Weights of a small mixture-of-experts language model, trained from scratch on English Wikipedia.
Size: 14 layers, width 128, vocabulary 8192, 47.4M parameters.
Training: a variant of Muon for the experts, 569M tokens, 4343 steps.
Below are experts of layer 8 (counted from 0) of a mixture-of-experts language model. Rows are named router (the router's row for the expert), up (a neuron's input weights, with its number) and show model dimensions 0-127. Each number is 50 + 12 x the weight over its row's rms, rounded and kept within 0 to 99.
After each expert's rows: a language model's description of what the expert responds to. This comes from a sample of Wikipedia text that the model never trained on.

# expert 35
router:32 12 37 44 59 77 38 48 61 57 42 74 72 43 44 35 57 45 40 44 37 48 73 78 42 64 43 45 35 50 55 36 50 68 45 63 25 51 66 61 66 55 62 31 39 63 49 39 53 52 58 48 61 47 41 55 46 58 42 44 50 38 74 38 34 29 50 40 27 53 87 79 45 36 47 47 57 45 58 59 37 53 48 55 42 45 54 50 38 43 62 46 60 49 40 43 50 57 57 60 58 50 69 65 59 61 65 60 52 56 48 57 45 57 52 48 36 50 39 46 55 49 48 60 54 38 63 62
up2:53 59 56 52 68 51 50 40 48 54 39 56 30 43 49 54 45 59 55 69 63 48 57 47 54 60 52 44 57 71 64 47 45 66 48 47 38 38 46 62 41 58 61 67 55 59 25 61 58 43 44 43 26 38 43 50 58 32 62 43 62 40 54 47 29 56 44 45 72 64 41 62 52 44 45 64 55 41 45 66 41 42 60 58 59 22 56 59 60 56 46 59 21 41 39 41 52 44 57 67 46 74 69 43 43 37 55 36 61 70 37 38 74 43 65 47 76 34 39 48 59 60 59 68 24 49 28 26
Census and election figures

# expert 41
router:29 57 16 40 65 33 49 31 65 35 61 51 40 61 50 60 50 54 71 55 45 50 41 59 63 38 30 44 57 39 41 40 30 88 60 60 54 54 35 64 52 72 66 62 55 41 40 59 48 48 54 49 48 40 61 55 73 69 48 59 38 55 20 54 49 50 58 44 41 78 64 52 61 34 66 57 44 36 43 41 77 55 45 41 45 59 44 51 25 44 43 47 58 46 41 66 39 42 48 69 43 50 48 52 61 61 63 41 53 57 63 53 48 63 61 62 41 35 37 37 48 47 47 35 53 41 51 49
up2:54 63 48 57 43 53 53 59 35 56 77 33 45 74 52 64 42 67 30 59 48 47 33 48 60 72 43 58 57 47 58 54 41 60 42 52 47 49 34 42 49 33 71 61 59 36 62 24 32 28 61 65 36 58 36 55 52 54 51 56 50 45 46 47 45 60 63 61 65 39 47 71 56 67 57 59 79 42 53 38 53 40 71 54 69 51 47 53 67 48 33 56 54 30 13 63 47 64 30 53 55 59 68 64 63 52 49 47 51 64 39 60 38 40 42 46 46 55 69 35 55 52 48 40 46 40 41 30
Place-name infobox pieces

# expert 34
router:28 58 58 48 58 61 35 46 25 66 69 49 47 48 55 33 60 37 24 26 47 34 53 27 58 54 50 60 61 67 72 44 52 55 51 50 59 57 67 43 67 61 48 46 66 54 70 68 42 55 53 60 59 25 63 54 51 49 54 44 38 41 64 42 55 44 38 58 29 35 53 62 44 54 44 28 60 64 51 44 61 46 55 50 42 71 54 61 56 40 43 53 53 56 71 56 50 50 34 26 28 46 42 42 46 26 43 47 66 51 83 56 41 44 45 59 33 42 58 65 62 30 50 57 39 61 42 43
up2:44 72 53 37 42 24 76 38 54 73 37 51 44 55 51 53 43 54 60 60 32 78 53 63 55 37 28 47 51 47 48 54 48 61 45 63 59 55 46 42 41 52 64 36 42 55 50 30 38 50 33 48 19 65 41 44 54 18 41 50 60 57 31 57 40 61 42 57 56 64 51 48 27 43 46 52 59 43 55 46 41 49 61 55 30 40 60 47 34 58 46 53 48 66 46 63 45 57 57 39 68 62 53 43 53 50 78 59 43 47 54 55 66 76 55 66 51 49 56 59 24 29 58 25 46 58 30 52
Person and group nouns

# expert 55
router:32 61 58 40 66 47 53 56 46 43 58 66 37 64 34 41 38 81 62 40 58 51 51 47 37 27 44 40 52 41 48 54 25 46 72 39 61 30 68 62 43 59 38 59 48 29 39 82 42 51 59 46 39 44 73 43 46 73 39 67 46 50 39 60 62 50 52 57 45 56 46 38 33 44 31 43 50 44 39 68 46 57 52 53 26 34 44 26 61 32 62 57 51 47 43 42 43 54 37 81 41 51 45 34 53 43 60 40 44 53 55 42 49 34 38 57 49 53 71 56 37 44 46 60 56 38 30 60
up2:56 49 65 48 52 61 27 55 48 58 60 66 51 27 49 70 54 34 41 48 53 60 40 53 43 50 29 58 50 41 50 60 49 64 59 67 60 37 47 38 70 48 64 33 46 59 39 54 55 62 44 58 50 51 61 42 52 68 52 35 29 44 69 51 59 27 46 54 55 68 72 28 58 42 40 29 30 65 25 63 58 32 23 40 59 52 63 52 45 62 33 40 40 65 66 63 58 61 35 45 44 53 65 57 53 51 24 46 50 53 60 69 45 57 44 39 47 39 30 58 40 61 64 50 27 61 65 52
Letter h pieces

# expert 13
router:35 52 40 54 68 54 41 65 55 61 74 49 78 60 47 55 67 57 44 52 26 55 40 52 38 38 51 40 60 62 48 36 37 61 42 44 52 33 29 50 46 68 34 64 52 41 66 67 36 43 72 36 51 47 46 34 67 36 53 70 43 72 31 46 31 53 40 50 54 44 50 73 36 42 46 44 62 41 60 66 51 53 55 55 62 37 41 39 51 59 38 57 52 55 62 58 38 45 52 47 79 43 56 45 56 59 53 35 23 51 39 44 43 22 37 39 44 82 58 47 55 71 45 61 52 57 47 55
up18:49 62 52 67 43 37 42 36 43 72 62 47 43 48 37 35 47 57 38 35 52 49 45 63 46 45 46 46 56 60 45 24 34 42 49 40 47 50 61 34 58 58 57 48 60 63 55 68 51 38 51 71 80 22 70 44 36 60 51 42 33 50 57 45 62 50 52 44 64 58 59 47 70 42 53 62 31 51 59 66 57 50 49 52 49 36 76 58 43 52 45 44 53 40 53 51 27 33 41 19 46 56 46 47 54 56 46 70 48 70 28 53 62 38 68 51 62 53 38 67 87 70 48 35 57 47 39 60
Spanish/Portuguese name pieces

# expert 11
router:56 43 74 35 38 41 64 46 59 52 33 61 58 67 54 30 34 37 42 66 48 65 56 51 40 44 21 33 66 50 52 72 71 32 65 73 43 53 57 62 42 46 74 42 53 39 49 47 54 47 44 62 57 33 49 55 29 49 73 43 39 44 38 76 40 42 47 71 47 52 71 36 38 37 59 65 68 34 53 41 51 48 69 45 49 64 54 41 59 54 49 39 26 40 53 43 32 62 51 64 47 26 41 46 40 42 58 41 48 48 67 59 50 52 46 39 70 57 56 35 59 58 46 47 38 50 62 42
up2:53 39 44 51 37 40 60 56 60 42 43 65 35 50 75 55 55 63 58 49 54 47 39 32 38 39 67 38 46 52 58 45 58 43 37 64 34 67 48 66 60 49 51 49 41 36 52 49 61 54 40 51 55 57 51 21 45 58 46 52 39 52 56 46 67 66 36 28 39 73 41 65 66 40 77 54 68 61 57 41 41 65 55 80 67 49 46 54 22 57 59 67 66 34 43 57 59 65 47 50 40 58 57 42 36 37 42 59 55 38 62 39 44 59 47 48 62 22 35 68 39 49 62 26 70 36 57 47
Copular and auxiliary verbs

# expert 59
router:33 48 59 44 38 60 50 33 49 61 47 39 45 52 40 27 55 31 56 65 47 38 62 38 62 68 58 61 30 71 52 36 46 60 45 66 42 64 52 48 54 49 53 31 46 65 62 59 50 46 33 52 63 46 30 57 38 48 64 33 83 47 43 52 58 44 68 53 39 20 44 33 39 62 51 50 59 37 32 58 74 70 53 46 19 58 66 44 52 30 51 34 49 62 66 48 46 44 51 39 45 58 65 39 63 65 58 43 71 49 42 68 34 44 62 61 55 60 55 55 57 38 55 35 48 38 60 50
up2:68 59 54 50 72 35 51 57 71 65 48 57 56 54 39 71 41 27 53 52 44 36 54 41 35 33 54 40 26 29 35 64 47 60 57 69 36 68 41 62 60 25 48 57 47 49 53 80 50 47 50 42 41 48 35 53 60 63 41 39 64 41 66 44 51 29 40 66 68 47 47 61 61 67 49 35 42 60 49 57 44 49 57 46 40 48 43 56 65 56 32 40 66 51 61 72 81 33 49 36 46 45 55 24 44 46 59 69 40 74 48 48 37 61 62 43 39 56 55 53 44 59 47 46 52 43 45 29
Government and politics nouns

# expert 63
router:62 53 73 45 40 37 53 66 38 62 54 50 63 52 30 37 58 73 38 35 56 57 34 54 39 46 51 50 42 69 40 46 52 41 43 57 58 53 57 38 64 46 37 55 51 33 47 37 57 64 64 53 51 72 44 47 20 54 57 45 31 49 52 45 44 57 43 47 58 49 44 59 61 40 52 38 34 72 68 39 49 37 31 39 50 55 60 50 52 76 33 61 52 39 39 65 58 74 59 63 30 53 18 30 43 41 43 52 61 38 37 43 65 70 59 30 44 67 36 57 52 64 47 53 53 52 37 79
up3:37 32 23 48 46 48 46 54 53 41 55 87 40 73 57 57 44 50 48 34 30 51 47 48 56 71 57 54 59 45 60 41 51 29 46 56 29 59 68 60 66 51 27 52 49 48 56 48 62 54 28 36 61 60 47 56 61 54 30 54 28 34 52 48 43 41 51 46 55 41 68 38 50 42 60 49 49 52 61 47 37 52 41 78 50 72 67 53 52 60 72 57 57 34 59 36 53 61 39 57 34 40 55 69 52 58 65 56 57 30 40 29 40 48 59 51 40 52 60 81 54 53 52 39 71 59 33 42
Middle word pieces, modals

# expert 2
router:33 58 09 53 50 54 47 62 48 47 40 68 52 49 54 61 51 74 46 59 36 33 53 42 55 36 51 65 54 52 58 08 63 53 30 57 43 59 58 35 80 56 58 47 53 66 44 53 78 31 63 60 49 47 57 54 48 41 60 57 67 72 30 67 67 49 54 41 54 55 37 47 39 59 54 55 51 53 44 52 71 49 44 52 35 34 64 63 40 36 49 50 50 34 40 47 46 47 41 50 64 50 60 40 65 43 52 41 67 52 49 27 42 29 47 44 46 63 45 75 58 50 56 51 49 41 40 65
up18:57 39 60 61 42 36 41 35 47 47 51 47 50 50 39 21 46 70 57 54 31 36 46 54 69 30 44 66 75 70 58 43 42 51 48 48 49 58 29 50 81 31 57 63 51 42 43 52 44 42 34 46 58 60 51 66 46 60 74 50 57 40 59 63 50 40 61 60 64 64 40 45 26 47 53 50 42 58 48 35 43 40 46 52 45 32 49 63 46 43 67 79 58 63 44 55 53 33 55 53 63 34 46 54 43 38 43 60 27 75 55 77 54 62 47 43 51 73 35 57 47 34 44 43 55 49 26 37
Name and title endings

# expert 40
router:62 58 53 61 55 63 51 69 55 46 47 47 68 51 47 44 50 57 56 38 42 59 37 62 59 62 52 49 47 47 58 40 49 54 35 31 34 26 51 46 24 63 32 67 33 53 44 48 55 48 56 49 43 32 42 51 48 55 64 53 61 72 25 44 41 34 66 55 46 84 51 63 73 46 43 57 59 32 44 52 55 46 59 41 67 44 38 67 63 40 63 59 71 51 67 55 38 59 83 32 57 58 52 58 53 49 45 37 41 44 69 50 46 63 37 60 38 39 30 27 45 56 46 40 19 58 55 61
up2:56 40 73 61 45 58 59 78 31 87 41 54 47 36 41 36 60 62 41 25 60 47 52 71 69 40 36 48 64 62 70 58 56 69 74 51 17 61 41 46 59 65 44 42 39 36 61 43 64 46 42 44 56 45 62 62 60 35 51 40 59 49 66 28 35 58 30 38 41 59 48 39 61 51 37 43 51 52 64 55 60 62 58 51 52 51 61 55 38 64 35 47 38 47 69 54 43 57 49 30 48 51 45 45 33 44 56 38 38 61 44 62 64 51 60 65 40 73 57 49 51 35 48 51 43 44 52 58
Tabular list cells

# expert 10
router:57 63 70 56 40 46 50 44 56 76 40 36 55 50 51 56 65 55 63 51 45 53 55 78 57 39 46 47 36 47 41 57 65 38 44 50 59 48 44 67 25 39 62 39 48 61 49 42 54 59 15 50 23 26 39 41 51 58 72 26 58 50 37 69 32 40 51 32 57 55 50 47 54 39 63 37 38 45 60 54 39 41 51 28 56 57 61 58 53 74 46 57 48 47 63 49 67 59 67 53 48 74 59 52 48 66 32 25 40 37 39 62 49 49 48 62 52 40 62 41 40 36 62 69 37 55 46 34
up1:34 57 32 47 47 54 42 60 54 41 49 69 54 57 53 52 65 45 64 53 50 37 65 55 66 34 35 45 58 55 53 42 44 11 53 52 41 59 60 52 68 64 44 61 57 43 36 73 78 43 44 58 61 53 52 41 73 36 28 39 19 59 52 37 48 50 45 58 51 25 47 39 63 52 67 58 36 48 28 67 37 59 57 29 52 77 77 49 50 33 41 47 41 44 52 52 43 64 62 52 46 46 50 44 54 55 64 51 66 52 37 51 41 46 38 61 62 37 57 67 33 56 58 68 45 54 38 38
Table cell spaces

# expert 43
router:67 39 38 52 65 57 35 40 47 32 46 38 38 29 25 72 57 52 56 53 61 45 53 27 64 20 55 70 30 55 41 74 44 31 42 41 50 69 41 57 47 66 43 48 52 51 58 33 58 40 46 30 50 76 41 45 45 58 39 76 52 50 56 61 46 46 53 58 57 38 45 52 61 42 32 50 53 62 59 48 41 55 49 41 59 37 33 56 38 69 49 59 49 55 52 55 63 61 26 67 44 30 58 53 53 58 52 37 33 75 36 56 53 48 54 47 39 45 49 38 78 66 36 35 64 45 60 51
up2:44 35 57 78 67 44 76 39 56 66 69 48 51 57 50 32 59 56 41 35 45 44 53 52 32 48 30 54 43 40 54 45 51 52 60 45 42 54 66 41 56 47 53 59 63 29 52 36 75 25 50 65 38 44 50 53 44 56 42 60 51 53 38 57 47 40 50 50 42 57 49 57 41 47 16 44 67 40 42 47 45 28 70 27 48 68 47 56 53 47 77 46 42 61 68 46 72 39 53 69 50 47 41 48 24 50 43 51 60 31 63 60 65 42 45 33 44 43 34 58 51 70 68 59 40 70 57 64
Vowel+b/m fragments